config.toml
n_layer = 10
d_model = 128
n_experts = 40
experts_per_token = 1
d_expert = 272
d_shared_expert = 0
activation = "swiglu"
moe_layers = [3, 4, 5, 6, 7, 8, 9]
router_score = "softmax"
normalize_top_k = false
routed_scale = 1.0
balance_loss = 0.0189
balance_bias = false
router_cosine_scale = 14.0
init_std_router = 0.0386
lr_router = 0.00199
vocab_size = 8192
norm = "rmsnorm"
norm_eps = 1e-06
tie_embeddings = false
optimizer = "adamw"
lr = 0.00384
beta1 = 0.9
beta2 = 0.95
batch_tokens = 131072
seq_len = 768
train_tokens = 626300000
steps = 4779
dataset = "wikipedia_en"
Below are experts of layer 7 (counted from 0) of a mixture-of-experts language model. Rows are named router (the router's row for the expert), gate (a neuron's input weights, with its number), up (a neuron's input weights, with its number) and show model dimensions 0-127. Each number is 128 + 24 x the weight over its row's rms, rounded and kept within 0 to 255. Numbers have three digits each.
After each expert's rows: a language model's description of what the expert responds to. This comes from a sample of Wikipedia text that the model never trained on.

# expert 27
router:133131118074143118182151102113125162137113105146141149147139168119124148104114133122099122114124114150150161141118147117100100133082123159157152145113144146067100139099171125111107147141110079152125153119118153132138118097137178095170110097152069167101142102127146124090107143123156109142145103152098121134141108109144102147104137179126103086147111109156104130125146146092135134104159
gate6:141129103145147160125116159075132124126145115162121149126147139131198135122109188102140108147117165138151112129171138180173117161086127140131126117137126103168097163129110198146144154129162133102116143191125080104135128156127120132100128141099136133134125100136127100176116156107171103142117095118134125149131136120139106088130146145120126139134145137118125123110102119175138153089134
up6:115160124105107133165148144131117140185142114167096134148151083152145112156110125128149111127141145099144117163112142159168130119134141115132095149165136138205127128132076161123117128134145108162113155173141142131117118131098089145111121122082137148162110109102116134138097147081150131118102129159125086146167154143123122163120131143120174168104123084123161127123149156123131115077151
gate7:125118184135141138152110115142160140141095128077124103128119115133139132140120135141131127114150122151137138123119125160147110108156123116124122168121137114154102111083152141155119129105111142109098169143141121141113160144151138142139139151131122114103107130154169071145117121148111134136114120110121124132158098140083179082130042133103098136111217087165156120075118106132132109132154
up7:110124121131106147113149166089123181172113142167118125159119127112171093154139101127084135111118143161121100129118136152106110165115160156143090108101111101175136173177142109132109148124172130139167121100076156129125108119096128148133131121139150168122150128094099148088137142124109152123109088153126136127094150125162121140136119108166116147135088151114086142159132133120103141085102
Symbols and modal verbs. Table and math symbols like |, %, °, ^{, semicolons, plus auxiliaries such as did, do, must, should, may.

# expert 36
router:112098143080137142115130105143139118091160123148070111137144102140084196114098120125162144160086079142162094154096112119144180139115148142114125169102146137159150155119165134130142127123134136139119141153166149160099135090147115109103151144128123182127134158143089105104123119128118152094131116142099115115109126122146107150141151137158105089117137103141140120161164103124139135131182
gate6:109138142114146130156110110078152184126146148115166130147131121162171118158113140115142114114167129107157126139115124145128066152110136125144143101077132152112164122104127106161111111178100123153144084114128122082144110122104119130163126129104127118071136148151073124146168119154110095133179131079134120124120100133119116094147110147118142144193106097139103145101132132136144138120128
up6:162135123176119119079123166139131093133116184113117142113150122125123119117140104155131155136100129156154122137118107151133164127138112153110144186113112119146090109132100148128122121104107117102097139114087131119135130164163106155150126129189172118159134149162134152095099148166165188127083130121119116124129098100153141166118150158126146093153146085142106124115116131147139181150111
gate7:120111103146104134161132128119130083122102169113126142188117090126102138149135123088149115101149130125134099097121131140146130128107142115104150135166161122081131133154145145162115160124164105076129123150125170129098134127144145143101139106135170192166106118166134107109132157079115120169107122107119088146103129140108147146108145115147164124164088160163127124139103118123174089142100
up7:113153180147104109148118080137097110121154110146132125153176123101128101127085098145146150120098142149116114122121128134132110138125152147084138106192083136161155168133129119106106093072133117117157154131109146159145154160115136180104110086133105136145180142173110075126125139149088097154159160140112128135141150142137131139137128141132112141175110131132114153119151121124160150105135
Digits in brackets. Digits and letters right after an opening parenthesis, slash or brace, such as years in (2001–present), stats tables, and LaTeX commands like \sum.

# expert 20
router:082115127144087123112148114152112137125132139146119093147116116100129149139175136141128155109116130133095132095075144130132127162114126150152120168139122106145112135074102158116159133135157116134130123147096087091158171107092163111138105149089140106102156140120165111127127102094129140207163122122124123137146108132110150153083105097132116136128128133151077103167173146132101168105125
gate2:148122141145128166101108134100122160150135138101157142140117140136150155161119122177136129130155103132144098144142128151075154112222100118147125090138136138122103121104120114106168117094132156114124110084123112122119120153151112161145127126120092106157155117167114121167116145130084144138113167152104100126137179136138108147121116158125100117196104167113129138126098117158149118091145
up2:117162112120180071131097079138089151162128091109131120136124132124126165137136165082121095121126138129136124060096104128125137139120146118159124176092101114124144148107122144131158103114138091133127144110116142138084107093121134093129172144093131166167128110105144129106091107141174108115120145143133128144112109148091157110156156086146135152109122114156126124175103115123126079132123
gate3:105166100123095127130127107154138122103097153114108132132146108143130118177081106149145143120142172134115131117107114143178154166140118139100113133147111151097134144159140108151145094090142139148133169142129087147130094095149095107126112112102122113135138085139139141123161118183126156134106177123111124084159125134127092135121163124170178125162190108118150137150107142130090081121121
up3:146180101159101138091129110118114139079093104130113121109153176130114143093091157144133118087141167122106137096121146118116118163150121108144095156141113122101142102144138129122155105097121121135148114140122122135156122132100135129089137108111151161146099099154154156119144182078175103129110161138157092133146119152128107117146133147117171103130113201126137155135074141127136102157154
Quotes and word starts. Opening quotation marks and parentheses before titles, plus first pieces of words after them, such as Mc(Auliffe), gen(ealogist), es(pionage).

# expert 7
router:138109113176130126099116131131149117153130150087123121142128167121105080146137142101131120115135089123102113174093157118146158126112090138174148078102141121121147143140120151104153150150172145148099150088091119122164131141082130092108142137099093140143119156135097138113127116125094151076087148146169174137143161123111108118096110149118109134137110078103163145165101149119121110139126
gate1:142151159130144098128103136091139145133114085109140114131121135139060109142112140157129076108171133142153122153087108131095134162131114189152099104130103117149176100105166099138127131140165090126178084118120118103144111119138082132161128118136119112146164122169144125146131154133144161150105134138143087111144112117131144144117142138100133125165106136108105136103133099105079181140123
up1:156113148119089120130149151143148131103178100120098152122124127122125179117107097162109127143161156089177161109142146094128138109097114154144162143133137135176145113137118147095085111100141132127104168175126128141150143141130130112132111160112106137162132130127129127118151123061123112104128139139096109166164108125105112086127094122169111097167096101097145168081106133122121166121124
gate2:153109117108131146127121137123121144101162120160097137150114142111127196130130122140168058133146097108137136115086124136150152121138097149163117141109144105167102122098131142139095123144087118099128136173147187093143115137128123108187103122131149134119111125133147107169149154129066107098137131134126116132142109105120174177133109102084104161110136137106168150117137124136117175128131
up2:146142129121125123106131146112129129143140147146140161162126147112148140121101098123158122149139122099135153124161129154124174139086069142150125143118069109129137121098163122141175182137114121100135102148085138102131087097166155135121135121111101113057149118088118141144153118110142120120135131148170121166174118133147154116134200102162092109102113133142112124147122138148142151090107
Person and group nouns. Nouns for people or groups after the or a, such as man, band, family, player, plus inner pieces like r in contrived.

# expert 4
router:128133133099127106111133089122088112138128127134126149152113108140139134124186144139119149116115146138099107091112101154139140126155177171110137134142086152158151138135125075124144172120116123124148099161144145140129051098128115100156145110144112121091171107142157112143144155123117106128104137148096133117116137100127090059122123104172158134101137158132127208129138135115111128158117
gate1:121187142145142150085093116144110122133130105156083112122112162147112131165127123120165127134103208112173145157140136125156142132152103113092142120131117095134135119086137146138151109140115175145105169153141148124096145146137161123128104127122136162159119102105143093173109120099111167143156106109135080114106096117132144131109138103110116169152143098141114119090125081163137153104126
up1:112104093135132140116172141088142141090110134110193156109140133121150130097098126150087148145135077144072153098136117134090135093096140138168085158104123121119142121141106113143096117088127088136123113094116085130120130129135113163104134132138138101121146128134082174136115135164145090121151149168134165144149147113119156127130109133100119089110113134127127117183131119109099135165169
gate2:143132128137077132129106128092113113118067132131138142075095153120125146128111160166167127155141119131093080170113114113128098155076113118134097107117145085112173141141146099162130147120112145156086127144133083118101164142153105130131144148097141125125099132118164144106152125157132146114142125107120150100171139131180114133113157120135125130080131109083141089146117075154135126149116
up2:127159153138151144142127134110154126118145068116137141137118104134141125128131137091133116101110154085118137110116115158086144127157126091166138123095099122106130091142122124132138088157154141130138101116109148177178131103090162137154102075113150110156114144128133097116120144141117104153176080170156122144107153127062155116158097125096135109099137068147128126134112123084128107133110
Field-label separators. Colons, pipes and dashes right after a label in infobox lists and tables, such as Sire:, Website:, Position(s):, Podiums:.

# expert 29
router:141143161108126149146131145163118142111104134103107126141115073114131154130122106167121192165108132136105170141132090164147155122118089133080118125156179115157134134106103133093095147114099125157109141161081121144120147087122120130100148117131136164120153113115102128089164146142108154136129124101124159088122076124101144127132106136121102080129137126129108134167158155119152160158177
gate4:135119130134115136127131153134145138106095151139111156120129152143165107114157164121123115161124124174132099089155127127094142130103156102116107085113085108152149127157111132148104140106122125135160134117111141151167089137136103108097138150131070092128147136106136142173101132093107113103125096068108068154115153153153094109146148160160142122122096171123127134164093105119140142066132
up4:145133119105127126112128102118135163130142126116137134155077106120100135154117124108160115111161147096112172149110128156171129115124130148139127150135143153172132172100125118120123118142156139127073106165133098127097159117106112119135120109117154149138108106115142133109134106157120141202138122168102143112150101100096130134131106205046103100115113103109153129126146118099126102165164
gate5:120133110145133083163158122133152079079138148097139089112108157118117095132159193129148153156154154143102166124124104115111138139101090103144119143106151126109143120106137108180107125161169117150101174136102120081140072136156148142140140104137157131117127161120175143116123110121098116124145158104128132147148124146103127139142148109111146082134094112121120109177124105082118099111132
up5:122106137118125124164164159118090118138159163145101104125118182135134116122105156130086128130124118161127148150132114118117160111132144129155089162129152159115130118104169071126140098125101087106107127107123173085140126130144097083130127106131128139128141109095092163144131108110075107139104172101126128087163135130132120143130086101136153136148147145086098118128120148163080164078141
Name and word fragments. Capital letters and short pieces starting or inside names and foreign words, such as S, en, ir, K (Senator, Tirkana, Kierkegaard).

# expert 5
router:138143090115097101113123145096124168115149097157118137085105164148109134113145124171163144169134151154114136160145135098146143115139087096162149140115124135116126123157089113140115102087097095161123115130128108099165024126105127123141143099110153124098091108125089103155152095115141117105138139102116111100137117127112157113113147116131117161109121139180141103126142138142154148121102
gate0:118114123107086114102149097145129160150132150126119166135094090129106128114111168119104125124129157125117082097122097110127102180130121113090146146098149123105154118065151120094091139164137141135089141147113112127133129135109117109125113080167142125128163136062134155170112197124128133095135107130129130113134156156143157127125162096145179127133126156111169113114120109094135142137155
up0:127072092137141158132101129163085127119137107087163121166100119151119140133130113131130116077123149127130058139098114125113087149099134135078149151117123092145172102113109171113148140151176137093136126149133129107094136118115096128175129112141128148159128130118119146139143141152104181143150134114133129098161176124125134179137133098161120143143111130185161131136151133098130113138127
gate1:099102143131124109105157163151162140136085147151164131124125106182111140127120146132125122136099098158147145152081130136122129154094105091111132105140128121122152055067121091158121167162111107130104122163142140133119117097138158121149139158142111118085127118142129099117110109102130153124085121145106100103110112135115096094133108172147156130135138123148118127137062125102127086098170
up1:119142106112131103157094073137138144123156073090061137113110128127135131135134126146161144120117103095127110094115134138143120125170152125140123120085096177132148131139146162109127062111140142149132147112114132116145141179108065113109147107108131112135138109145124127113117110115131115080141167117095141150116131142172152167111181111126121147122091160094136142108170116116152125147095
Copula and auxiliaries. Main verbs after a subject, mostly was, is, were, are, been, being, has, became, as in "Texas is one of".

# expert 26
router:104136134118113146109134098154132183131135132135110091129122106115167137133115124147156171139123150128080126123150146175152120141144099132157163108137111117098127121158187113086079154158128131128122144123119154164145119121105088139114134100130126140142190151153143134072140128144128144156152089133129139107114060112128163136121129116129089125173164105133100144146177117144156084125123
gate4:151137153142146120129118141098124128121174115113062163183120104139098128119139051140120168166155119112160147125148186117106104133140102129095093095122163149117070109139125107147102116099114129140104117084105135144131115149165156122113108138137153139147103071131136111144151152139130112156159174121144138081126119102154132110142149122134135112089147138102151128138123124127146112107152
up4:157118104109103128126094083131115146128120143124128176102125137135124085069117180138115130136101148125173117116127114087125127148134128135166133087140114123157123103124123100102128105136126118132148141108134118097104115148129145118099100116144113087115133187139092093100135112130131077133097139162126121144168134134124151162156107092107151111145149179131161147092085143114121164193161
gate5:097096156147107107136138096086130155105118143093127162091111125121152090107142135125160098104114129132137129137063147136133159116147193128152086152143129152078072142137128086160111131096083133118147112093101094140173087158166114129153124115112115097112119145122090118143119124125152122153132117101128131133141129116115148129147124125143128098111107104114095110087132084179134114139123
up5:115140120094136097095150145110137108135140118118113130133119101133113132124101103116104155133114143150139114139162132134119088116107071115122133102086119119149161119145116133123154164133190095148132124145116176115108139053135153129101104144092099119143093123103191154110111122105084096108134183102149123123108103135098101160140140074136108122102137142098155160122125116092144095119102
South Asian name pieces. Word pieces inside Indian, Pakistani and Thai personal and place names, such as Bh, Sh, che, Raj, Khan, and Indic script characters.

# expert 18
router:150062136111119150146117082101155109102159155109113098137086134113131169117153124077146129165190116128179125113136155119121130145157158078142097126155160109156109125101113136089143135133122140111117145099135142107120081104143136178109135181126148117152157105144120116138157138138105115091159108130133111129112138097158098122114139136074092150162129159117128135136141105107120142111143
gate0:108120084127128116136134120125144124161119131135100131090141139139143139112136130095149124090131108167149125111110107109150166127092139131159132141138135183104092136122108142115102126154120167137120155086107125165084118192089110095108150138150146154075111073087115107118108130114125154120144086137172106118104140160082122138118121122125093157058129131173131123137106164124146117131125
up0:141118091128084090094103146089107166127130141118144117086085107090114117091127095142176132124135113110111132109129125124099157087168129127153129119160119215100118121149166136135159098132149139102080159139114170122139123139125155130117151142123116123110110134143106109120169123112152107181120109127127126128119074129137123108102093130136129109125133128095113088116107115193146142120112
gate1:135116133126068110153153089130174095106108070156142113155097099135143093155170086118122141176115172132123105107130120129113144068124106141143122134137174144122114132120143127140158107150154136126158136130109152119117120135131116129139095135154084129141145115101117107129139114105118138120097124153126133060155125142101108140152174125123121129131131189116108122096137097119155185082114
up1:129097130091110168124151145152102126098172138143136093108103186132159118126144119187096138170156134116106166139166097122116128085149145147151125142112153153122130135146088122147123137119097154108153133113118109146156147175105122108112107160155121149118133085123140159115136134139149137114126124098115124076164116145145118142190175100121127111134120148073145157100113148145166154107125
Infobox field starts. First piece of a capitalized word opening an infobox or list line after a dash, such as Tr-aded, Int-roduced, R-ange, plus units like sq.

# expert 22
router:164118121090132092104156121154108152166082107139140128199137089169172124114147114139100120146117139128115141069180104112115113140149136164137151101127132160151125097152130076147106130106115167147153111152102134101131081128116166115142107153140090151110143110112150124140123131087169107116078147134119097140132160107154122119130109098122119113139128155095154150141114131159132142122103
gate4:101085137109152100160096172146114109111146128125136084101148138139092114109133154160190121110133130090148100131116145101144131130078177125127148178145142131132126124117157127148140138154140130161166144150106111104080115157139106193131127129123146131122101086117109107143114136139111105157137164134118176054101130136109131134163117097112138145128133127127091138135124105106153090132102
up4:089124154174106139110130081119143120185095133088129142138102108158123132093109130143132138097131130165078115133144109052144183137129129145136122131137118146072158172119131138167137134124143083145137126105148130133095129176119179138142110113095082102110141175108119129138136145140105150146131142152122138097157100146112128153128115105126122112139125143158139105081159132146095115129138
gate5:151110108130143154155070136118117106125170124094115111125122127127159097202153177075110151125141084141125092132139134130145112163149117136132103109137142135146163122140114122145163131146081156125147090147111131126124113059124138120136082095133152133135091146145113114138156107151112116132126112131085082126125147110167136106117136155142143171121128088164080156107134138104128132105156
up5:131186109147138146130118160101157127079124164093165140151158086156147133143155101145106128097160168093147173100121141125141140157153099098086083110141117112088132130146134141159118129134151146137116055150149087093122134130119147138099119128120129159083103163122103164147118138133125116155150128172088124101120092154138124143146146126122125144142088145159126142142117136117128090118141
Location prepositions. Prepositions like of, in, from, at, between introducing places or owners, as in south coast of Ireland, plus = and | separators.

# expert 15
router:116165162101134053137116131147085148145103124156116178143077092141185149132098094156123165151102142113111158101107114144118158134131119157124138154138126181094133093127116083149100158126124130119109138109105118161130133098131175171130113131132103174095156126131104104110149127141133143129110140170140158105092136132147140137111112102131176158131136128121125145159151129131118108137159
gate5:113108096144121115107168132085131132125101118129097118118158118162145084149170144137139099154139125132115129136187130132117130113130140106157134140103146128117156136115124139151133137071129090124129132105165160164147079146120104119104101139132142113103129127122158141122158118169131089077117144127131146128155091171158122061175130096157125103155142123141104101120127098206104114145124
up5:133105118194162135122148174112111162135113121128078184125145102131123091136145112116154092153120151138148149094157113141121136109114129097158163115110148134132152085102114136124103109104148105163112146120144173138161143108126096142085143156148128117110143113132183138116141155132115145092120137126141116127120105156151116059170135122174135122159149135147135080138120128180113111108149
gate6:141110156088124156122108184137137090165172127148114119133098168161120136092161143156116123142149129086131106134160117160167091151121145096170120132092175109117145157139129102157155122157130162116096102164092123113139093132134117100102153080109166150129121117130163102090145147130129109113176122143181133127150149138092112098137106115139142136104143119143117131083127110137106139107119
up6:095177122185129142157139100162127134094101100077078144127134100157151136150117127109098129142097083141134163139131105084125171079147079136142104120139139162130104138093136150142095123088117116125102123120129174114142181119147151133112132154174122151159125152098096127135092139100102138115116124140130124165127146106142142136089133120157133122102105091077153122129134136127117138133144
Closing brackets and periods. Closing parentheses and sentence-final periods or quotes, often ending list lines like (champions) or born dates and sentences.

# expert 3
router:122149155141169160124148093142096137129183146096150157090125099110075102094109115149161149147131131081120121113148118143122130156113114161076110144076136087154136142159143127106120135136163098108126174138137169118130151139164145119135133154118142119098125121161135145104110148124088129172149082124119178117127128134102111174111151151161148137151131091114100138139133141114093122095122
gate0:120128138150169130144143138129127166126149155142136091131135121121151138085120119091133092108150126140149151121130162176155131113088065131153132151161106143132138129180074124150087114117085124126104126130163143102162145130125112138118159081114161091103102143123136090114132111160164132159105137080157133121146160161132126136133156137135098113063125109144126094135121144171140155095138
up0:141101128149116157131094142122130115141105113118128165147133142139132104161123140135169144164100142138117096148101077145100149130141138147135129163142130149116180091149131121088152104088138127111153146140149110092101140130091100178152130135100131154112159110084151128124155151125045092122107107166081152132121101105132148119121096133144112122166133085109151156169112123153138109148152
gate1:171091182110162119163119134096116115137109106156126130145118130131134113167166120129117073149159116123116104133148137111166117116144166113161117120154157112120157167130112142101097112162134106103144073130142141142111117109121136164152128126118148170137073112139130082142083110125135152073129111119103121151131135117177144110135158083102106148082143121104166115134105103162128142144147
up1:137171197110150119136079091133096131151122130119152140178126121125115095169129127148119088146129095100132093136129177139185095131109139141119117136091098118108141153107134117122116114179166099115156086143113107125140179103126137135111170106095126149130142103109120117101121103114118142095135108110118131151108104145160144127094152145082125137094135123082150103171115112147135103127136
Word-initial fragment pieces. Short first pieces of split words and names, like s in sweet, I in Iwakuni, er in Aeros, plus compass words east, west.

# expert 32
router:135129162080126123146106155137126120129109128134142083148083141116174136127118086146128136125137090108144162120122127160124069127168106162120101091132111113140175150142110102149110092203131161117127125128116159093091142084151130117127121110140135124075147129137154093135180151145110124158124090141095115139119100123102115111115130136100118124133154101142120154125140058132147161129128
gate5:105164131152119152139103129148142118124200134123116112139135089134144132142131150116117131086116102110078114151113165138129124125166072091115135135156091160090119133123095119152145139137089126125080092163096154139124097153122143092123131114116141181121113143084061098093122112126109119130129156082114095113106140131125156168107111119160106156142112138122170136117131100125111096136124
up5:143117143136108123137161125121108126150076077127122111161118184162145128123100111149134107132161136143085104158107138121136119143088115139161106126119158133120100117122170137125106142104157121083153144040148130129121149163156099137109134116155117108119170159118159160134154129127121105154179123149118102093142135124110125113109102140086168165096117153110123175111124123125103150094144
gate6:131157121125189094076118100095099106148116143152134122129130148130120147142134132124100134134122092130172154097148153126137151105149135136113136149098128159154097137097146121129152134128131125086152130155090092142204106148135100116106131120102138160140123136137132090104150164133089153123146117075137140111107117131108160099131105106113105080095124166069132085129110139124160142173142
up6:119093110121151157162109147123106103114125119155108170138121127090110145128073133121146133124153135137155118170126072117111130133106138120070164116092154165154113111163066153135157138122090139107109144112152107141142160118113177132164149098136164111138152117129115134137093113133141156165108143072112147133110182119126122138158100137137170125113120121142158160098132141094128127093101
Line breaks, digits. Line breaks ending infobox fields, especially taxonomy lists like Order: Zingiberales, and digits inside coordinates, codes and other numbers.

# expert 8
router:089110154153137136148154104142136129159132128148130140152138100094147123103157120140145158102126112140145125161096094096125113137193112142165115138147087105147150153139144115135112182108141103108142099082114139114105097086151120130119137132134110091113153121121124142084120127138138144162158113155174113110173131151145112169079133148078166097159141154154111162126120119101127094113176
gate0:139112136130134137139135157117167139095110139148173146107139147124132140137092133163103073160124187076112133119173129096150133104109104112112116111152151123082146144144155131120142144134152143113123103121106108103159135147118151151110097125146093142167116101095161114138107117152082145149126148132106105158100092109165120136140181153141145153169121153066138134151109132109118118114072
up0:107081161130121148159102120099143154112157117113169131118162141110117118119134160136111172137129174109099165133092121127156117129172139145133082142161135110122166096154105141162075106101139089133113110145109152127110135120119124148110126108153149132170121109088172115145143146156125150136124137138097132195096100154120128136153146149095090127153121161127137141103080143156090107159112
gate1:122091139099134090194107142143174211135157119173151178144104129134128123183140131115141150117151138127089134143115140122108134110148104085150132120135122091158116110143150143115142104128128150109149122114158100081134088140090127095127131118103116089138119110113134146159113106105151122102111138154101134149159155131154133143111118157130139160109122154158114145124084105142125183116153
up1:163102116152136133108133097110120112081103107119079201167167145139132160124118072158146126104098168117115125110089125122152097117145118119168128137132146128088089145099148138121124160114117127126135130130086091108156128158131132136131097150119113157088099084136108174125111123120133152149105095126131133073106137105133136122118148178133134175138146160124121151120129118147171106155109
Romance name pieces. Opening fragments of Italian, French, Spanish or Portuguese surnames and place names, like Mag(ny), Sant, Ferr, P(arma), Col(ony).

# expert 25
router:142141126124136146140105169129156073108097158160120136071154186156146123131095173132113124091096141142131121116112104125095131133140118131110140143096111130153104137128125114140101121181137100123125140125117158112119169179108116102160133122113158114117119129117061171068088117147107109111114162152187135123130112163158141116110122113109150126123126106109133115107131133169082116149136
gate0:135156059148103132090104114108103111131092109139132096151129073138129090124098137111154115120085137099143141155175124188156120119157150136153136130171150144107110128134121113129155164065164127092123164112138105130135114109127100144109134111110081117146121104138116160126153168117121123193128163127112150112157175118129141128148138156124135117147143108137114125137110134095148106093150
up0:124120122086102117169080150124113100140125092089134093138145116169112146151111133043111101123146144125135157142123109119140079154146152103127110117186156152089108129120109131137124116133138170129126190159143152111137151125116126114150133126149124132145119142145111084131151160156075135122122193151100119100146163123137113168111086141122128125106123167133121155137109127142149117113140
gate1:121104079138119086146117130106149138194161123116173125133118139115145157175144117152123128127154110125074163143113118144158121107108141141121112155096121083137178122153129143128105090099132106122122125117155148067134177164126101107119101123127132118141125175118160116125133141149137080124123161114103163134129133159094110184130138146128095126132136084132116119093090126117117101159096
up1:144120140159136114150107096153095132152116157110148147122145119086130102132154104145133101148124150125106099087098149136132132134132096097129122082087150102137186148167137124121108090137138144162137137177134129074179166136151114120131095130112159165116158150125133110110152130126106104102092129121089150127113105135095147129092123170144096112128131104055120145142101134129157125122082
Media and work nouns. Nouns for works and media after the, a or his, such as film, album, book, radio, time, edition, magazine.

# expert 9
router:119109090079129123140099150142118161116122107140162103103133121150125127143135113128117159138121175136145110122138160128107136112093126105091090149118126124122123136169131079133106155116138162158155135138167127170073129145148073111104106116097088094130145146120114150182127145179166148164110107118125141128130163109140138084151146174157112126137129145123140166155106078134154120103160
gate1:121170182120129157122118146089087110150141133107153111088129140119116191090152108133175122120131129129131125149063076141124104131128160128099162087093162129095148101111136154115119108156111149143122140133134121095135170100135102156147128147153162107154131103139145148137127147111168143069170107144128140151112133142147132144125162125092147101086144097093128143113143100136128147115128
up1:113140154130126107151139094130131110181130139135109092146098139123128142125079149140105156135084155104100116136153174149173142127130107119155078185142100137114108142157131095142148136151118104085108106102092122164150102146139117123127135079125099157151189160114108116098126167141104124159126151126140137089133146113096105143131078130113147130125088127169120153163121124140107138148161
gate2:119144149136146114141092147112122078153177128134113139096139146130145124107118152132184068152087151147183147157096129091117073112106162144177156145124116147114137142143149160116157100135141130129099149133152154111148164098122102124128078087141126144142121079101126116137157129108136099141149117141147120145119147126182104167086122093123167140119139096128102139132133141123115135123108
up2:144098128136124151106178117118136170133110112153147156170125135107133108175107088155149169133093107133092121136126151183159118114146116155076131122129125087109148148117119095116104160106130117103126122124137112137135136155114098138179099132130113107112131121179121080134125131128126102093098124172103089153139094133169111082128141155133110122132135072107107150101155091082139134124143
Leading year digits. First digit of a year or number right after a space or parenthesis, mostly 1 and 2 in 1956, 2019, (2008).

# expert 28
router:096143152102136181098115102136113147133091112126104149074125087085151146114145072144135112124119117159164137134120134119140140150113157120119117141112108139114177154121163091144111137131168100124135127120115206155159109107125129113125126129156112168093152171119112108133156135137152089095132113112164119126106101150096087138101131075139116155121141142156135126124175114132137093118098
gate5:127143095140145143107139155149116167133203176171102128132172119139096125139140141127123155128125158125120165147129125153135131157109113145133091109179133131107104107153144146126141063108122160127137176165114151108097122149146081144098144125151156146160125122129142090140140102093095124129154075117104129176107151118120120160127114130125104162131103143126161165116100098115149149153138
up5:119133120119082170125145145139117199150128144124067090145167107125119093131120154124169143121117158128114164141122116193129145171102139112105079137167137119113099103139130154108095097081131127109122144156127151108106111130121088138090158167127163143122145118146115077120092101108093127141155090124114162133136141124127123165158110094131110124138136143156117105137121093114122123139121
gate6:128137139155101132158111133104135148137137123106158145116100140119159158130110115146119134133108122100128093133161102186128157092138143090108137123096106128088129119135143171140166156139109118167107113120106103124111136105145143120158113099100081165142116105099160113140167144157138136135137113122102151112181134174200153072127100126152128120094082100115138136148137118094089160121155
up6:138142133154129140092133183091146109133116119122148108107193157114122081148180119117110164148146132131084146149143147137097098149117132100111172136165088110133114111095108116139125116114117134130136130128136119162144127174145127170084133118127145094167126150157082137121141112105127181108127165163150117179152115102114136168129115133165092122123136146150170122118163155156135111122121
East Asian names. Syllable pieces of Chinese and Korean romanized names, like Ch(un), X(inzhi), Be(ijing), and bytes of CJK characters.

# expert 37
router:131165143101137099162136160159092118150135124171118163140149129205147153096122132147124136122142101125116062131097101101101104154121141136135104157147162185135091114136178159119166154090150093103133118134102156135092154171081130134130145109133096118137147106097081127143113126145103150094124102150135132148125136131164109110137123097116119142109127129142124103107128121135105121151161
gate2:122099148177108122077112112148126106101145115136133094111101134123118064131111164120156125096160129163179125095118141101122123132120162146106126185159138132136088130120124119099134128150124114106069150158156116117105085101109136145094127127149129105148118112117109089124087158137116129172092162096144140158145107100105153128140091115132131107111136121121143145060137124111088137119105
up2:109104152143116146109103109151104090130112135164128101162134147126131125120092182109110115107167147152152144076150135092129149126121179112091128160136151121164109104138103121082131149175118116125090152182121126145131102141137140109170158118071147114165125156137126115142130123156122093120086145138173127144179139104148131158142105102152121109128133115112142133098172157112117156115102
gate3:130112130121108122167068142119148121112162159129134090164124108134109112165085143168173115160165135179138126156138138126170124147109138171141162097127130130158117161161094149133118123127127149085155116140114046115112120116127134112135119119157138107106155094134148102143145088105111119146145148139130097137133136143163114119103114130135082158171132156133127138092145127121175169124104
up3:094107130107134130120134145184196134105113118127124104114132079135062114128132121163158141071106137105116147132126087141108157159136160143108162083143119134136118127133131102097121116147129166139160191140127162158103102123165130123092126127142117118140151120164113099123113130110138119125124093132148112134064159148123156129141162118134121125121113152146119144085175140109171153110118
Sports season records. Prepositions, pipes and words in sports results, e.g. in after win-loss records ("6–2 in conference play"), season, Cup, finished.

# expert 38
router:127136112078112090137173143119109168121162142132147101172155146117117149150120138121138117134129130136141121086067108097154125100162159133149127085129129140137075142094101098076191153095126152138123101095153102173108117143112110148109141137135108141125144141141125128135177129152127159076109098143087131150160140125122144112149133153115162130149099153143119137099138150111127133152084
gate2:160136142126097186090119143114149139108101117107172194121121146110130109097110122150102099132143120116123130131142113137141106165129120173125114101146106140154147126149117155165143177112096128142088146099136160144118136151131114125187158161097151173080108121110151112131130112106123128169141139162132149124156123103144132120127164154139174162168157117118108145141104124107131127144064
up2:089138147111124130143110101138138102121119127138105107120137103112117165150147138107147191078156119113112122110177157124123138098113130066072149136112123113096128107116152143153124095153170125099146070121133095149135115129113165141132123130109106103144129155178124134150110114182168075063124099117134143160135135127122125142159129149133112116128131106169134107100142156131090121107136
gate3:100153160137156146126131129089159128114144115107070169121134173095114108147087137121148134105129130121150177126108105136148156084128118136099167158117055106134131143123102152126128155134126119170155112134110147137073179124112143107107111137133155101124088131085125127116126138138129112161133086123128130146181167111142115106099116178120131153101135110132157115151117111092111131120167
up3:167153104126091102082154154116113153144143147158163093126143137135103135145119127140105124117117159089104087160133115156111083119123110097116092121156173169120116154128121130128144102149085113141109137114136099078126111130133120126124159107090144121083160144123172153155115124145059151132129152132121129112100088108165112145138147161127121073102146142096118126137171142151114095149125
Table pipes and as. Pipe separators between header cells in tables of polls, votes and awards, plus the words as and an mid-sentence.

# expert 16
router:119136130113147121092121147122131104160117090148123142104104141116103121126092102148117118127101177131122120141155158152078082128142106127146094166108108135115176105120132117125106160159082120125146124127113135064101133102164151094128082141144161132132150138130088137090166141127095088151091152155120108138111118163142121098166122094156163108109171133129073142118115129126127088132147
gate2:136134129126172149160127154154148162166163100119143122150137119115138126112131169089184124094113117155137108149103105113135159147127185106109100179100161091157089163156138166143120120141113097104139145156158154127145134128093121112116116157119139124157139122121086102149063118148121149142145117146113112111161185111112139155133139124072130145121148130160109124094128121148121135089132
up2:135133142141159098116114134132133145157131102109116149132171110107180119169165160146121143117123157169144108157108123102132145156147157069087126121140140118164079137158118124144141140104132130099130125090121123139146134128140162104136138140056105125120126155096092109126081127088136152154140121130118107090152183145113118117135096106101164159125130167173108139088096139153107147140126
gate3:094147100087132115118063120154143124164092160117132118159122072135141113136185142092143131144171077157172149144158110124163126145092130113143128146134144119142098093108168133122143099158136145088156151104142088119120109121127130110147144089128135143108123092106132156138099121121145158092108106139128095133128115133162142149173128111138163129155158109171128147132155128149158146106106
up3:112130133130155098119116144147112124115100083111132109059151157108095135123157149150145148128110143137112140155093156118146137109115123145094151120143067119106090124165086091118136104135146158140110146130112119159095149128148128146159115110115119133098102154080157112111074099165161161142126156123167143127129160135085138165112179147146120157104105163169136121140156132115119130092137
Word-ending fragments. Closing pieces of surnames, taxon names and longer words, such as -sson, -stein, -idae, -ola, plus "fact" in factor or factory.